Below are experts of layer 6 (counted from 0) of a mixture-of-experts language model. Rows are named router (the router's row for the expert), down (a neuron's output weights, with its number) and show model dimensions 160-191. Each number is 128 + 32 x the weight over its row's rms, rounded and kept within 0 to 255. Numbers have three digits each.
After each expert's rows: "raises" lists some tokens whose logits its average output raises strongly, later layers aside. This comes from a sample of Wikipedia text that the model never trained on.

# expert 14
router:056107137102128185131115086106156136130063048150167196114177131108115185144054084162162163126131
down12:152139087113113146130159117173131091118144089135135139143113134121125170101194130165143094108133
down13:143195104136145125100115127113121141130136133123105103112103167108104107116104158076079094121099
down14:148086144141047109192106133108115142118108192161121157156074096098132141114141111134144089100170
down15:108079118172132115167156091133102142066126156129138117120087128153160130134198094132173151156186
down16:130124113041168143156104146116125096174081138093173174050188098090146163170162139218130071112126
down17:123130166148117160180124147134170131062165147148176167143082140128104128138101167165171052138108
down18:116106103152029144163106078133158106098145158109117128129157184066123091132133147102118180109120
down19:127119138122070142154122155131094126119109105154144113145065148140157130144162100154159176161097
down20:201122095177135147198104103124113106157126083151100158174151083060179115107164158129176170123137
down21:054102185115163157126123127194092103126159149170124108107113104113148148137113164161121158131105
down22:117150130123170217120142169166173176138074144127180148105188155120121071103108136151109173072138
down23:104114153134158179155119090082112159116114149113101136126156126104076129105082193087082151113087
down24:144111106121135095116155162176096108116128061141131118110075131129145105120153131132143117112092
down25:097133156174137122109101182133082130079132128123124113125137100166176083103103072088138152157071
down26:205099191065083076087126093100148178099085181139187113091161145115159120187133169141159053101113
down27:164132131203155103102072134072117206093083170084126166180122191186159112083090124166201121040142
down28:132067102119134156104107131116129163154114189098104163142123118130074113169142112127229067137128
down29:126080125101168144070097105090095140115163142179130088127131091151106145128132143123136123073140
down30:151196119039156114165093095156216129140115140135130140190172138160125103110135138109113137171158
down31:106094130154148175086143094177163122154111112145122179079133150129107159157122152087135098146128
down32:089146118145102135175077076061159155155182131126161127167129083131106134099095116088095122116110
down33:142072087057096130113188180126127177132126125210142121172075140182144207171176177139130131142165
down34:106155163165109159108137107072099126092153182145181114203092147106131057162090079104144144116101
down35:130139100144137132077120133148102180076188081121148118097131131129135177138136131137151149056132
down36:063126097167091158147129102168173122130118137127111151089120118192107142059157124141153135142101
down37:144160081123071158090145109091109202152046179162171113141120151131125089214119085143098161123129
down38:153165133160101105068094122096196134089077104085104134097123128129165193131085100150118122148111
down39:135092147110143156119219133085163128132158124145170101125114124109179079118097130100144111128131
down40:103160078126113113122160186186097150189143131184140187092148118125131113116117119124124088160066
down41:139119153133103154080118081123127110118105117168106114088080081211140131125110077187191113122163
down42:115163107147111133153104142137121201100156085082077152126126112082042194087117073147132065121135
down43:157133080116065164166132120157111128068119070119146137120139110082157135102163119111144197094110
down44:156103185105162159122161163144112149111139146167122121113126134172126113115140130170127079141108
down45:185127071155149063039139103168130118116137139153076130168110137148120188149049154094142157117110
down46:135115161129175197118177120173105129074176098135181154202116151083203139097165131121181177124148
down47:115083105122080142096065167067174149132119091206165128123148084161149221143125190095169155171134
down48:087146173139101093141117141166100138166107134076141168059102077087095131198171115119083116099136
down49:133113166152145129127131096235152120154143075156123070094169144123105078145125112129172137152095
down50:170134212097129114125122159176144075067118157149168159105141124144119121161172099139133146093100
down51:143076118087146106065094140088034097140107152146153160162113108076062089164098091117133151214136
down52:123199129152064132131171138113136211070115167122141073112106122171099101150134144094117113128150
down53:063129175175106104105128179153145125099112089139152203123083112147147142122127150177109153105125
down54:134104193188123105135148165088087129152095154100135136136084160125160135100182122130117136116139
down55:129116115176091154159146133180099149074066100040162157122098108109159068114140110060124098186110
down56:085103084152148136125089095080128104149155073098163138165130209151160119111141139137093137115158
down57:198098078112086158060134098100201150179120166133093094115100141119116188126106148097123160089087
down58:132117169143124139127156134149085051068157120069139155137144125112116126129109099097130169160101
down59:218113107093088120157046132148086138084176090152075127135076084158207122147112142174157074132150
down60:043155118139105144081128110141165163078114116107087109151115113103183144106170153112122163120079
down61:102141092064095104133105161106118121146140144098132147133169130091148153117147104150122136175091
down62:072123076079108158087149111101149114138069156115054144090151060073105133145141113126063088128112
down63:115143126087162156117145097113139127117065143105128144087167120180130085152147172072062161128136
down64:158093102085108081139140117155103109116156120160101132097092115155096091120108094106097182153127
down65:120130072159106109110154134146162157146088116127084127131143182128164124122124138114133142148155
down66:152175136141200123162121146138196107106001113125130106121121106127155115104111116139156125117099
down67:134157135138134125096004174070112134110113131168193125149083144139103171126132187165165108122158
down68:064138117104125100129060144165175112103080128140122148090189130148101122200201119125136095150159
down69:132179148093162107113068138132149165113087074112142076181127080193156163157129127115147135103107
down70:093126145174162123114110111142076167169104092156127143104164111132154066147055159077115181099085
down71:092099090168133161114131103140169164116106097117127102181131140149126132100152148121108107154120
raises: " ", " in", " of", ",", ".", "s"

# expert 3
router:116113120117095112140133127147138158123152127140149167096106106136085169126166096189165113161083
down0:195167168155152114163152146091132107158137118206111061134156110153116096154161095141177128152101
down1:189101072161147086161137108125079152152130106096105104116099112148124119130164118163126120148178
down2:109134101172113104167160172104139120152094127113153082100122111114110129099084128081098154104132
down3:107103170093121174109123139135099148126171109156144135113132140151094158095110162122086161127083
down4:148119136098166131156057156120103170134095168117121108159089106104153094086113102129140165113110
down5:128137167182134152092121150093171155122117179177149147124130160136182108101164066112093103132143
down6:135098128148113175186146013164129098130072125086106130117181111125120131160075131132136107126148
down7:101162063182125150171147104130166119115095126166085138117074120160125124091194154162141115097104
down8:106165210153129155150124167116135146135116196096075081077096137140104140112123154096193125154136
down9:142147165057183121117122136106124093122098156155125152193119081160164065109170127160163120130167
down10:115180146080141131110081131152155109132137140089175147123089060132130128143173101045138123178074
down11:151122112128139161141104128135141129145126073174170101140141146139098127026174154177133104120124
down12:171176166106151087187072085143104142109117098123147143160155136154130102086082112136129129074097
down13:112139081177137156092176082129118166082082138129090113159150120141112196141118131030146124085153
down14:123137091095151154126120150075188124080076129084134101118123071163070126076150141176080133061157
down15:155122141127125140120160126108138162160171110092120140144113099215170131156150096152081097158081
down16:125163232093101141138056150124144111160130151107137084082098173150150141141142156113159153144226
down17:119152136142139165146120120121121152133066148130145102196082178102128123105130133117117113103159
down18:134137084130160128109200179072130139087082184139178123026107140118155076146107183145173155080131
down19:120142146157177124169175120126124190170131127111179173143108144131191166043139076105104144143189
down20:126115115177123126132166148173160100152081116124196075069125105201099137179124087100103119005150
down21:132150124165125109129091082171120133145145158180211127095141079099115116119144182085164131142090
down22:123161130103071111132115090180090108081135079109117117095144150109144074166152118078116137127172
down23:127134174083090147109149165122099143144146121124113145074150093163181031104097123150133168115092
down24:118164193184120097115078187156129097133158155085115104169153141122115081145143131135110072163122
down25:166129115187121156171142120052099181129160150172121147099082166101152186173110149147159146133098
down26:087131146139127131099152105167092112129139144064151060118126136106175137105175102133075106109119
down27:094090130151128133112069072146156095058110120125158192136138077123169134067107171105145084126134
down28:165115135126147137157148189155107091104134171162140135123143106122076136166113100111086139159151
down29:129127094191081095060146117136147155143118141192101123080157149106111127104171120147200135122162
down30:119120105106116095076099115117116147107136108076130173156154149103183099205157140174105104135133
down31:165203082094120157134117178159091130127192092159119105155151134090119161171207146116121116076171
down32:132132115154161109078105126137107131169069118144150118137103149100092152079145106190117183150094
down33:209128145144042109106224141154076058102150126133141129119117091191115092168095130066092136123139
down34:148128103160121181166107189147139123124061130154097098116132127146148135172069172097147069157070
down35:121077114135143127108076134090127150110145106152142128164041087098118168156122113112091165121136
down36:177066112173184102154167195119162135126125172041096101126183106163152127105060133173146121063123
down37:119155153169177137168129122130135079172114211152140099155106134153166073161050109125101141192117
down38:145112156083139072129133128173066081125159152114102112176180157119148118090078153163125140158119
down39:122163171163123122194134175066181163136126101172116104100142103129170096175085106145130078125106
down40:079153099097162143090064165161140190182094128118103084124118148121141146103121128185123166173097
down41:104168146125186096126149085178170077109167135194132123104140160108077095146138126077096100109061
down42:072140144014140120140180174164126085149111113130144097147146181204141117144133133166139092147083
down43:100089147094143202171143134099081151130198113084143140164191076079164119160129110154051155199194
down44:080101125122151054228170096120120104167131116151065080190142179137108172122199123076097072164143
down45:147171148129149153175135134164109152174131168133165169102123123139146108158151088057086124136028
down46:149129125193094114099107175177084086095169126174162100128085101113121083164122105096119100104085
down47:138116087150132120111189187078098111155138119112066049086078095165118140187105138112138119118138
down48:139109205108111129144114126117134129117177163093104119156129084132113139128128062167125136127124
down49:107168166163168106117086107069111149063126152136128139116132117180135108076126173135097173095122
down50:094106190108184156147111132077120202117037147182110119124124159109157129115191091148153064075137
down51:095112173150146142159130164153196106113136147117157069085077137097103167181157134092097131167150
down52:083125105130092123164104111112108093141092155176147106087111128090114188118134168154132086134181
down53:178107114146131087106119142105115123077110183136133125130129118157109155100153144050119140118136
down54:158133065103185074134101183090164164164152082121153126066069156098125139179067129122104126090129
down55:119188170131148159096126139121106125101172163102067092102133144135181096166110138113099094146098
down56:125146162166146140063125096139123125117131045121163073063113149102173077104133121113195186089118
down57:102154133103170145078140145155094173150172118123136120135083179192083136122116100061094141065133
down58:155175127123159102175098111136156112128143133186113139105148136109112127127159157168132079125122
down59:107147169093141121141117098139089095108109150134099054136117123089107067132088104131137212066165
raises: ",", " ", " in", " and", " of", "."

# expert 13
router:119144115105128155160114099131080114140089102151126109135170140144139090165202143156152185167107
down0:142149105164053139135102161143121136076123074147170120163086119108121134135166152142110119151070
down1:107159034167133116137146159131127149176125076132174081157151110106100133168142175085123157156183
down2:201131155182151130182092113141152076107097102095105124099078118078141178163189127132128142092109
down3:159149096179132154126186165143095117099178100147171114149127190130086121130144135086122165102129
down4:122167159141146117136075175150141170170149173130080185196142110161151119137045118112089103055050
down5:186166089123091126117100114161104167088179125166098149064176093154137145125082121125137112197140
down6:084121135097182106116148157138125146158142100099132133188100143135079140187137161143102120189137
down7:199189120192078080102101121125178085163074178170109138118153073112168090157125190141159084095087
down8:097173098109139114149147153168142095091088164203102115107195073145149114150170151081093125115147
down9:107120204148108154124068122136160110173113112151115068136106112070097146127059169133082186190125
down10:127137085151113086156082087113118089134143145147127131135149122131154175139143154038145133136102
down11:132140159126134156100111076106180121118126098089103158161124132209177120124179141171104193114142
down12:125118184172109158136126118146112131105125143110159115084088084158168107059123149121134154152072
down13:096139159158030100196075169139128093121080147108177099125054077062129149121171108127093115081103
down14:101075118160132065127164121115102105087167114094139145129145124099112119137171132117131105152099
down15:045108085112119135110089142118197126078132109134128109085137114102126073139042153129168118143213
down16:142126152197106095109130146149126111119132158115108129084069144118097142131105113155164078124174
down17:156103172142215117094132134108159074128152123167158124104128108147202131082107173071124130085093
down18:090159164121184148109079132122118149073098182159128093102150143121115083173146133126107155109131
down19:118129152085160104159088054117168120142135166141115117065074080182161130142118187093140133124109
down20:153142095116170169089098140120149145120148127133107131114160136142123152152157109142130110127142
down21:139114070112079161084064115146118163113131096160165136156115102171115119083161058133179099125139
down22:112134142157170151137148145096062090167095117154139104136133100088143167179132119127117103147152
down23:182135185078160163078088116128170158171107158140107109155109125164167134122090074112067110073109
down24:099096187121098058147074091128121134093081109127180155112109103046164170146136161167131078170102
down25:147065155110108127104126128162113142144085146125140142079097100147088125155190067114134079141080
down26:168136088143133136053109130097114178137133120127059119156109104074114091152113141090132152190115
down27:131085133133106099133203092091144123109101132155102105100126091069165127150126132189113156182098
down28:112084149100185123141205166143054081148110118130158145089157136092090099138060087115109059156063
down29:120195117125126118133186112184188159157099134093129123150165131152175122138153070101168065186168
down30:174127104068093140107097064088129128126143081111122123158081102078123125151102118078075086104105
down31:139181125139164103140105093082152056123148127136114162201122187176164134183134151114108147149156
down32:032101125124111118117070165183128077118177135093102081158139121165060177073150149088059116110165
down33:071135158152173125115186114149124127142097155113137166145123153174110145109148111126149142131068
down34:151095152100158105143011211110111146133138107096153128130149117127124119161104143131190091176103
down35:150159107126117069132071092143142123136154173120139113062110108079113132133119087127096125168040
down36:148112153144061076098070169123156170143171213198116095107115064115181148128075151105128085100057
down37:118116132120163156150166141115139141128113181152177113107134183116117128140168176137067146101163
down38:112149125159173153131110150126133160059199134150152125112098132110146055133152063179159133145122
down39:132165134184110191123172093112127185126103124137140159144152185144135100083142143098066155156134
down40:092163097168135118128041103061136127119141205178172149141183207128080110126122140126133046178077
down41:179162124086147124098113182113171121107084139134154105135114149138171097123084157105123125223110
down42:074123129157097113136090066166098130159127150150112147079169076149103106105106122197126141110026
down43:138163149141109136100156113173207100097121137087121138117119141099137150116023114088182084075102
down44:134142123110123142148158153122112136126186160119102136155094163146139103125088168121088137020116
down45:152148172126155076047146161106080084128166180124134105129136148170193131127139114117156152116162
down46:146105094139147065110220062063110114132137098162147114088082097122108159098152111146069122106188
down47:165152118104169151121162107104110135148150102088139116113086094155151117050084188142107099133186
down48:097187137087128118097178127114086147160076155116169159143109120107082122093154098148147168133117
down49:065150123141155076138083109128098141177089177116120113140156152159097132132145120088106154163072
down50:118168080140110072112119148167085134117154090094091159134123119124110063168166156078098162140154
down51:163113137094117137112091126121131127186182128133166096088116183086131179132122092168098147103161
down52:148075157101097123166115122126157143113116101126164114074163160109114087092121122078163108127140
down53:163114082103125127170135076134097141119129085112119155107084136141116116117145135099088198156172
down54:175148137178103199131160133168117132143161043115170073106164142217067127147082086158148171144181
down55:222121050133133125186090155128113127141202122153136159186085154119120124107081066114096119093148
down56:125158153091104132135143215140138093199133078126108146194126115088128150080112125081134159127147
down57:072166107101101152120127148087135167070105085120152135105177138113165102160072094093141175095103
down58:152113129165136164103088215142132123163133132158145074118126197116107116077092070144130147153132
down59:128194125115111180057238122099151118097124154112080147165128114077147151132098126123170088173141
raises: " ", "es", "e", "ul"

# expert 11
router:079051095135080145140119114133068180127115099096080147058108128167082081109097125183117136160127
down12:163144102128118138117065129118065049164169153118119146168160176187148116136152105104160128189122
down13:118187143166218159116035103130130138158125102091151129124136149114136154162066149137077108094096
down14:088136148123112125155131116086139111124127139118144106176128117138095135161111151183130123120185
down15:177198051117155098158171128114139085169156166166125126086163115089049124143142111162183128144104
down16:119138136086183154103139106125138123179173122116105104150107150148115111192111103153189204056113
down17:146159153113159114128112175137140080074160094222078112105107154132119122092157096125101136148081
down18:193154064113098128155172096160069132158150122134116150174092107085132117099157081124094205095154
down19:087091096139093124108134124093080099195108179147170091097124133167154137128113146112214124162148
down20:150114093136146102141070174123151117139084148130133106111136072148160172139180142075170124122139
down21:086112179099125097128149145160124135132164113077094085189139130123133145166098119127157155112037
down22:127128118135079109122115112100131171110123090088124137163105125102130145138161111109187116111106
down23:109158182092150178187179133156153167130165103121174126182122079149129129158087108141101143203084
down24:056129110120120148095184159184190089107125082149117059156128106098135156109148131073122114115099
down25:150097152102112131058022114143137142136118127139108163110122134137079090127136137111125159148130
down26:136169102153081150153113153165083125113099121161140127139138145183130165158121189109120140149079
down27:069139096134083132150141146181132130158057136136084102086134115157151187114121089141157140161167
down28:129159146078138157159128115101117115137139150093075101126131174140126135129115135130157114155148
down29:190146052113118155116121135101115115128089145135206097111083143134105116154130149146109180144159
down30:203116123108134102141068174189122138119152152097102144111133169110174109133079070206153116094159
down31:151111145142116122133098111142091110137134164124160170097119142172122132166085106177108199189148
down32:090110140168116159181062112140116136101124160114129140201155097174058134143087168192117117170102
down33:131204114125115171169242108105125098182121115096077073113056164128114148135161174109137119101079
down34:172139148130147129177167123108089132117190126120132161103165044126155115142170119114170145139089
down35:094082161135143064174101153111196056076130177166129154107170136125132135218156177151102190137078
down36:174152124132089100125132112118113145085143118103104151117112162128171064106162154121170144094162
down37:115128091153139100122179168132154127149128135132106117048128198126136143123106102083157168112103
down38:148194129154088115177144102147167150093108123135127099105079172102182183168156106216125134136164
down39:134122138158099059104088176189168116158116116119105132095122158138120121135094164122116184105172
down40:082130194132092135100134110118173093108186113113085149096050139133160101146145142133084157063078
down41:133143172150093129070086104109145137077191123147146157112080170159103088116144161138121131048159
down42:141145167089128091153134167054073089160152163120160143168179183133114124148115153099144178151137
down43:117106125124110162125120087138127139111106172181117151178123129092166143132084083130160112119163
down44:104110143056134111114142120099086162105168132143065217159103137118159163077164134185114146104140
down45:074132114111087164091150120144173126091105079153099125129170071153077136136092148107098111114172
down46:137149146112166136116110119113139121177120122132150122169112110178108118111097062116051135096111
down47:117117148174154153153187141114135127111127183161144127136146117129158120116121160105098198152113
down48:120160127116123124090136158108136154104165177079153114153100158165120115148132121155163057102102
down49:103155179168102120182160153095066075108179198162147119158132160098135176110140076090165135137149
down50:107154109078103133123220137121141084145178114193126151130138129090090095100069156128094143136118
down51:099120149134176152121108132172164105119146134081111148134090107149122148091130128150164100155146
down52:115101162092132122127134142090156120128207137115055167131195083122129197121080160191157198081160
down53:141161151066083165095144166181110182083146102094120140138092133122112085182138094127103114157135
down54:131131188157062153123126145169129119078173118142056182121168108107122201132139120062123122122102
down55:097157147147159066143161123056163080099083128203100125104095160132119157101132102114092108080162
down56:107116144151132116171164122090129116155150130113127165137106170154152148155139157080066122090115
down57:190140131174098069135040136172117104094113150101105148130178041157157149116121123156163126096064
down58:130122082152110087119069098136144090178109085094076180139118115181169099117117119148109158125159
down59:167100202152064107184099164162152133170135066127166128087123131100175150085157147127066100104123
down60:130125078102101167159107121141143165138175134142110134092152124167156125160146092058142117135128
down61:159147138151120149138071118170101120087114145125202151137136091104096134152185160144112107144095
down62:136127135097158084076083085147152154121100074154110170136084131099155102139083090167146114111171
down63:106154111082155191073172079121140086126072171133135181083067092169110155105121147124137145109176
down64:129137204108168118035227151107126095102175128127141144125118124132088100148131152130113141165127
down65:160098165128124118114088087161090120188140143131084155092108169067155130128129138114142073150149
down66:165160188134157148177163085075194067164108157085103105119157116135156145157109098064142081138135
down67:119141109134147078122141149132084144143079133168118127185100118135101081119148095148172096102140
down68:076140123161155094136099127097130084047170110109135164186159166054178173107136142164138161145123
down69:138054112108109101109122168068150061082077136129138149165152127125118093102189094111130161099129
down70:084129112144086119037115066120131135108131108147136112141146123146169100056104139124119145123195
down71:086146096136109139151125089057174102117167111113139095118144144118178140070155160094123103122142
raises: "s", "2", "1", "st", "-", "3"

# expert 15
router:166109144179082086164158124161135107122159109159138141116126148107081093125148083093169181130112
down12:141161115126130138107118176078155096060148144105182077124172137121116143138140128182180160188157
down13:208111129034180100104086135108147112145137104119132125169075134104154164152058126103143154140078
down14:158145119163147054115119119170153070165114152134127118080153125136152099133121164127100152081161
down15:124130118095140112132067108155153145166129168082143111161150094089098157135230116099158109101111
down16:103138191169140128100134134080180146152168156144124152142168116090134105172127172119060121082147
down17:135094077144139123113168101122145127138151191090136145227047156206142134134153066104147125106119
down18:071151099215151211126141140185115077104123200099128122161112091129087182162180098154105092129164
down19:114103139165210107095069143098124130123122117130142160187103115150168083124098212133108117140175
down20:135107159153114150100125172147140141131132157129188094053162152115108126164162133094177147062155
down21:118092175150098153145217161194162134132170172133126124153161102171115145116142114116114102149146
down22:098154100088185148112132061156185116090125142113121154086088118139118073149145138142136169193089
down23:103117170070128130139119126077140068108138137114140159113157164143078095164140157158152182109126
down24:118176154127176118115139109112148139114119057147147157114139118087160121097157145088148081125073
down25:143170142068122172094108116130123114096165144115117105139172147130120136222100140183170087135172
down26:166118121150155123153060172105087071145102151120122127107111142179127173095160172116125132129142
down27:111154139154098125137156098120156197099115072131104120130105126104079170129111120160129101175137
down28:184074196088170129118108113122119151128197115131127188109112121150130158109121208094167057078163
down29:119136088121174139160156044135143114137121116095164117090097104107169143159084089163151108157089
down30:131090112116106182161129150140119147130118117125126123094189111191134129079137127086112141145152
down31:177150088131132165127008133122085161113143103130101133154135145156110068165107105081081142084152
down32:062183098113102156137112153077123136088113114100130112134127097087160144172103088137127094181091
down33:103163139146141145094108103186138081120100146150068151113129140130126121107112126098134148092142
down34:091149108152120193123202145126087158108094102185177162146186074134070105122123085145150088100179
down35:152171067093185134104150118113122119110136125086134133104156137121096083134158148130148126150099
down36:144152102105104183137134081158122123137115113176084094141125115180188128143093152142156094115107
down37:083141093150112139162088120152146154155134111145126132153100073122135168119226094130131144177100
down38:175184115061133063173115086097108132123121171107143089119070044079153133097046149113116164100045
down39:137060179170110130145154106152126141158141136166087180141113200124128196195130118129068077077166
down40:105124119155088111153168108088129170087140147113130157081095159113120170102152118144083159115096
down41:144107012144132107087171189148095109103152098189136138160159107121105084170104103079108161192143
down42:133136153171162115090142127152094099136087092090148108075141083088104119113101105173099061136096
down43:077107087179107092121135131064147115128031120093090154120141120109104120133140170101119134124084
down44:122104143200130100144138169161144134116147126158106081142187106182134089133106117146168152131114
down45:135163171111166095160162128118103103167096130098095158151156185096089104138108134120098146139180
down46:113124104096145113128151159159112149067072091127165147162132136143145125145098124169126103126135
down47:149168136129077155083139125098139101164042115108092101166121137124178146138135116130156106117120
down48:130120085190186137104130131106136118063139170076104127143055106183138140096077110124184161146159
down49:182119101105185072118105130112185158178135121066133088104168144134114096093077162150115159138062
down50:143085086139163119191160126177119093107121150107134129159132137115116149139146103123038139164133
down51:158123120172122173155189135150134170175102108115096101146137135114099120150077100195138108107170
down52:114143145151103164188173122081102186090151089098086177088125085083126145148161137221146102163109
down53:101090137073122154116126072068116140080137073140145129108109110043142144132158141134202112136116
down54:145110097136167104081110127064129112189106089153140101153095170124105111148096155110155164157112
down55:149141155123133105099080191166136132170170157110158093107159088088136117164102142110170062173093
down56:156106083127126087208125122124128131095159153147158174165143071130115109106113212179099159125205
down57:121109115142108064139104115111091131141082072131124132117050115121123077099111126122176135059170
down58:094134133131127125161089176095075129166173078174142122176161097131157143119095071095080122096123
down59:130109105115103097103128154116077130062154109107200117107128127098150122107122155098092112098179
down60:145130171072150145189151132076090096161137108128116174084237153136127173084143155167191200161150
down61:086112134119123143114111165163142110121149107164121144128178111119068124098118111169114152090131
down62:105114160114145148128096085149089181104194137091186209135093110174129132063157148109161157169154
down63:112192150187155141112139123163154143104065123151156152110162149171123125151139078131068087171176
down64:101143150117047160130166021122103141140113147137164120114112068143157137152160133138126131131138
down65:136131117141157152101090129108177087204112163115095077083213151129066131145160145110116111117111
down66:121167126201101086162158144155124062095151128093102123105128112146139149120134206157124167122116
down67:116175081132162052117135124142123147121117153155125172175106115091142096074173197149149112117157
down68:097150113140108134110103077116174116110084173109165140169188112106108198072083153107144101187119
down69:066108077128162128167079079203116110107167128106160142090119111164102137120171131118145109110157
down70:105104130142130151167114104119166105128107161113200102162082154149184051107072107153168137136182
down71:152150122155124169143134134148121150125152172146188116128040111185153213145118170116140179114128
raises: ":", "te", " and"

# expert 6
router:107108073104157084164153075165072112134129149108165173115141135112160116080161131140111184144071
down12:161132132192119161104069121138122140123109143140131176178118134143147152129123159142182107149054
down13:147107118109149207136165127160135155079115143121093136176089160119101163131083087073120125127135
down14:097133124179127156094101128197161079107064094179081118112086108100102124143176084147139108158135
down15:082107158106124132076132150189101113127200187098173118115107126147095124099114046079157152095161
down16:106116123064117142101127196157116082144125117080058141102154132092182104111155138158114121093143
down17:192163117140137072098191128093124147192081177149141145111131174145086194134142128124136176099114
down18:118132177124157119149118095125074156108146131116104115169151169159084106173123113139134148078141
down19:138167153087119107120155140091149113125156103108126178121115147145134150143156206159144099134090
down20:060096134102120082175162060114115124115171080165131096116117156183155195185205064101068161107089
down21:111102072167135176165105076098121106152161097159137154138069095086061101178164100122126146114127
down22:091153036148084070183169104159104157117123207056144112104130167115093161163134120218155119124152
down23:054118159159144113124031134081118087139085116128172121114148145152138101114128199167123098124147
down24:121177127132145107144168127142113056127087148097164190126126180069164145139142101114154121127121
down25:153113100129161125055141140090163130106150143115131173125131176120045152123115159119131124132098
down26:174150056102114164099108099132108085138161094174130151104117123160116126143113106124097133113074
down27:122129089142150088094181126109110133148138163184039072147117104126153168137146123108129112204149
down28:146170139116095084195068129086098158101114074194105133193168194167126076139092154138168100116172
down29:139089083154133152160175147132142157127144120126115129233112126144217121098090098108129142108132
down30:117118124087181105212104089058130197133126120079132093120130149131118153108106140092182173170071
down31:152135141077159120180095163109119157130104134103120104068098169165123125124101152185120143155107
down32:121126132171163069120116128154133133150121095129117107085133081091139130076153111152146109123160
down33:092120164131105147059111119180157130086141124130115134068101065123156113149156132139115151113131
down34:093141096089116144114107125111165098104091052134098138124129141110197127119108144134121063130141
down35:103133124075186087062045104053136149093171160118127117115086073176168083166132119079126167091102
down36:172108124147081077157102118190104106157197100126183101137093180125102167136126104139109137100134
down37:119123153151125155155096190133111098074098118098091124088166150079106130186177191123140112164134
down38:143128094110161150131119145076143095195061141067146105104102121051135122071175130154113105141153
down39:086108098112123125131146155184170102197129117076140141142157151147141145126059126115141105158113
down40:149147171132143141120105112120082186075104101157088087078119167132166093112162150125112111135068
down41:205110113190161174139136130079180183091098091146102130197104058104110053142118150106151112122137
down42:162088096117112141068113156171113136159123126139073065154120166136110104116105127166151127129153
down43:143128101129151111122114159150131135172104135124186123156098085126123114160178115106133151136145
down44:178106124102115173141175131103111105162091139153084113165105135170118201134073079129157179116166
down45:169136136057175143095106130100151144079151069087145111177149181149104150159130119129153093116108
down46:173092125138081116164116111095130155189179124134132121154169139214188168126121145162097105161143
down47:120142154098092176105154139074100128139082169120171166161123137141119148143207133112113086085109
down48:085086181101112126139090147117082102149140045157115128109127231074135129162079176112133128111157
down49:102108176148204142104102098142123177095105154131176124154059148081102104085174120194111131117084
down50:089151065094128110085123102136119152098117179162098107135114143146146134192078129112124144079105
down51:083155178132092119135082072125159160171117126109080047094150151104173094114164109134107109084145
down52:164100110143116150095132131131128136129052151123136116164174139152110129097161155117175151184098
down53:124149062119128144157112116129171140172149209091102142055121152101140124146055091137115113151120
down54:110098147207168141082149080180173098135156165159115099125165115124125194132130148091106123177125
down55:123108146107111140101080106055220112093136140135087143120183078178114150140162094117116111111148
down56:106143152111126182140117160096134158115137153113121113144128115126169125151163095145153106173099
down57:077105121123138108104085124096148170163145134162105121186163130080101156141129143204140087063080
down58:169107128142131096124112126143147169139085113153112169132119110103100132155125182102150086109127
down59:134092125107096135182119150148165149109138156154144098071109164139089148129201088098109186090071
down60:085108109116107097126123154135076095130113065057133113054131064150108129182169146130148189121118
down61:148124104166069160126184182138093114142118103162082065161126127164160146164114135113086115142133
down62:107125114130116146146109166121100092136154124151109134113127084103091150123137131117146076186153
down63:142135130118184153146116115139106092140127089096139218127138116153166131154103118127155108198151
down64:082101064112119091165130115118115145103092073152077091153098102111121117101134185248153136095101
down65:201141079117210146116081122090096125096140119166123119136125149101100132150166097083164092091127
down66:154108033158087191154057173158127110129118214151041090133124054163145190160094066114135121103194
down67:130138138144098181096119179096124131117158156153128149149174085121159054080102073114092134164085
down68:088119113195151168150178153100112065130080124126165144134091112138135101070168150074144149087168
down69:155176075116169098134078083078108100146134136150116135110175177099125158183156075113168121173179
down70:161058083130066120118112110112113160110149136111129108157120101099148174098125151114082101136104
down71:074078148116096209116164150203174174058152127099179125104156109088112166103112085153110103161167
raises: " ", " in", " of", " and"